From a checkpoint of a small mixture-of-experts model trained on Wikipedia.
Experts: 24 experts in each of 14 layers, 144 SwiGLU neurons an expert, 2 picks a token, a softmax router.
Training: a variant of Muon for the experts, 245M tokens, 7486 steps.
Below are experts of layer 13 (counted from 0) of a mixture-of-experts language model. Rows are named router (the router's row for the expert) and show model dimensions 64-127. Each number is 128 + 24 x the weight over its row's rms, rounded and kept within 0 to 255. Numbers have three digits each.
After each expert's rows: "comes before" lists some tokens at least twice as common just after its tokens as in all text; "mostly gets" lists some tokens that are sent to it at least half of the time. This comes from a sample of Wikipedia text that the model never trained on. Tokens count by the router's weight.

# expert 16
router:135110159166123099101146138148118136109170160102179137128148136116126091158127085155135144159107135176086124077108118115126095105102117099110119167137139135152104094112143103153126122123147131
comes before: ",", " |", ".", " and", " in", "a"
mostly gets: " University", "adium", " Street", " Park", " London", "ville"

# expert 19
router:162131149102152130141149160137113169139128135151142177144125133108128131094137125118132127119136081132097093152135147153110113102092080102101137131089139181080094134138126117101095135125146134
comes before: " |", "0", "%", "5", "th", "6"
mostly gets: " R", " r", " 197", " (19", " 195", " (2"

# expert 0
router:114094152112118152138136141165068089092146158071079128158142102174101113134108127167099127126155172109143161140125128134172118109100113138119108132152076114110138163135124120129129104116125150
comes before: "ed", "ing", "ly", "s", " as", "k"
mostly gets: " known", " El", " ra", " el", " fin", " kill"

# expert 2
router:140133152112169159158144120114103108135124095110134121102121120075109166107129095152069110113142141134152108194141125126143122135137177133116138070166151124157136118122143097138121160128122096
comes before: " |", "|", "\n", "-", ";", "R"
mostly gets: " ===", "|---|", "|---|---|", " also==", "s==", " ="

# expert 11
router:113117108071131151094151151143151168127097105101130119123097104087159111108122115175178140162066078074137168158144136132116137144144121133127163138112152116104124159134177124122114152147092125
comes before: "2", "5", "4", "3", "6", "8"
mostly gets: " 199", " 198", " 201", " (19", " 194", " (201"

# expert 17
router:154146147108082117076108111090143074135144145087116096111125086092094130165122171157164111141164106148125138111160127147140137152159107151120111140115148138149114102154129163131151112156112139
comes before: " to", " in", " of", " by", " on", " the"
mostly gets: " used", " made", " based", " served", " released", " located"

# expert 23
router:135101140107134113113176153097114128143087162150095137150105076160144125106163109124109079154086135122161154144096159140141075129129154138138130161153150094133157121165148107140150078131107104
comes before: " ", " 2", " 1", " L", " D", " S"
mostly gets: " by:", "|", "er:", "',", "=", " |"

# expert 9
router:118148153177109092103124176113125093132148178147130119125092156118153179128156116136164096126137130200127123116071158156145182140116066082105166136118130132178114107119136128105086140126134091
comes before: " |", "==", "===", " of", " ==", ":"
mostly gets: " Party", " election", " Democratic", "andidate", " %", "otes"

# expert 15
router:138139111124095106119081110113136145113130087127111119136106137125117114125147115176123133110088098096158102159123123095131119146157134129145172124155112119104131133149135138120119099099098109
comes before: " the", " and", " a", " which", " but", " M"
mostly gets: "s,", "e,", "es,", "a,", "er,", "le,"

# expert 21
router:141160151127131110138119170152137078101101118072166129114139118125161189133132114117132150108115159110134130142108119134151113116137109120145086138125141085151137115103153066119143113147124094
comes before: "\n", " The", " He", "-", " In", " It"
mostly gets: "es.", "y.", "ed.", "\".", "ation.", "s."

# expert 13
router:146121117118096095108107134098103112169152131145119111113132135180130109129105125112156118116133107123106119115088099140150152095127145103125151128111166177109109128145137139125140177139105109
comes before: " of", ".", " in", " and", ",", " for"
mostly gets: " bus", " music", " art", "iness", " law", " house"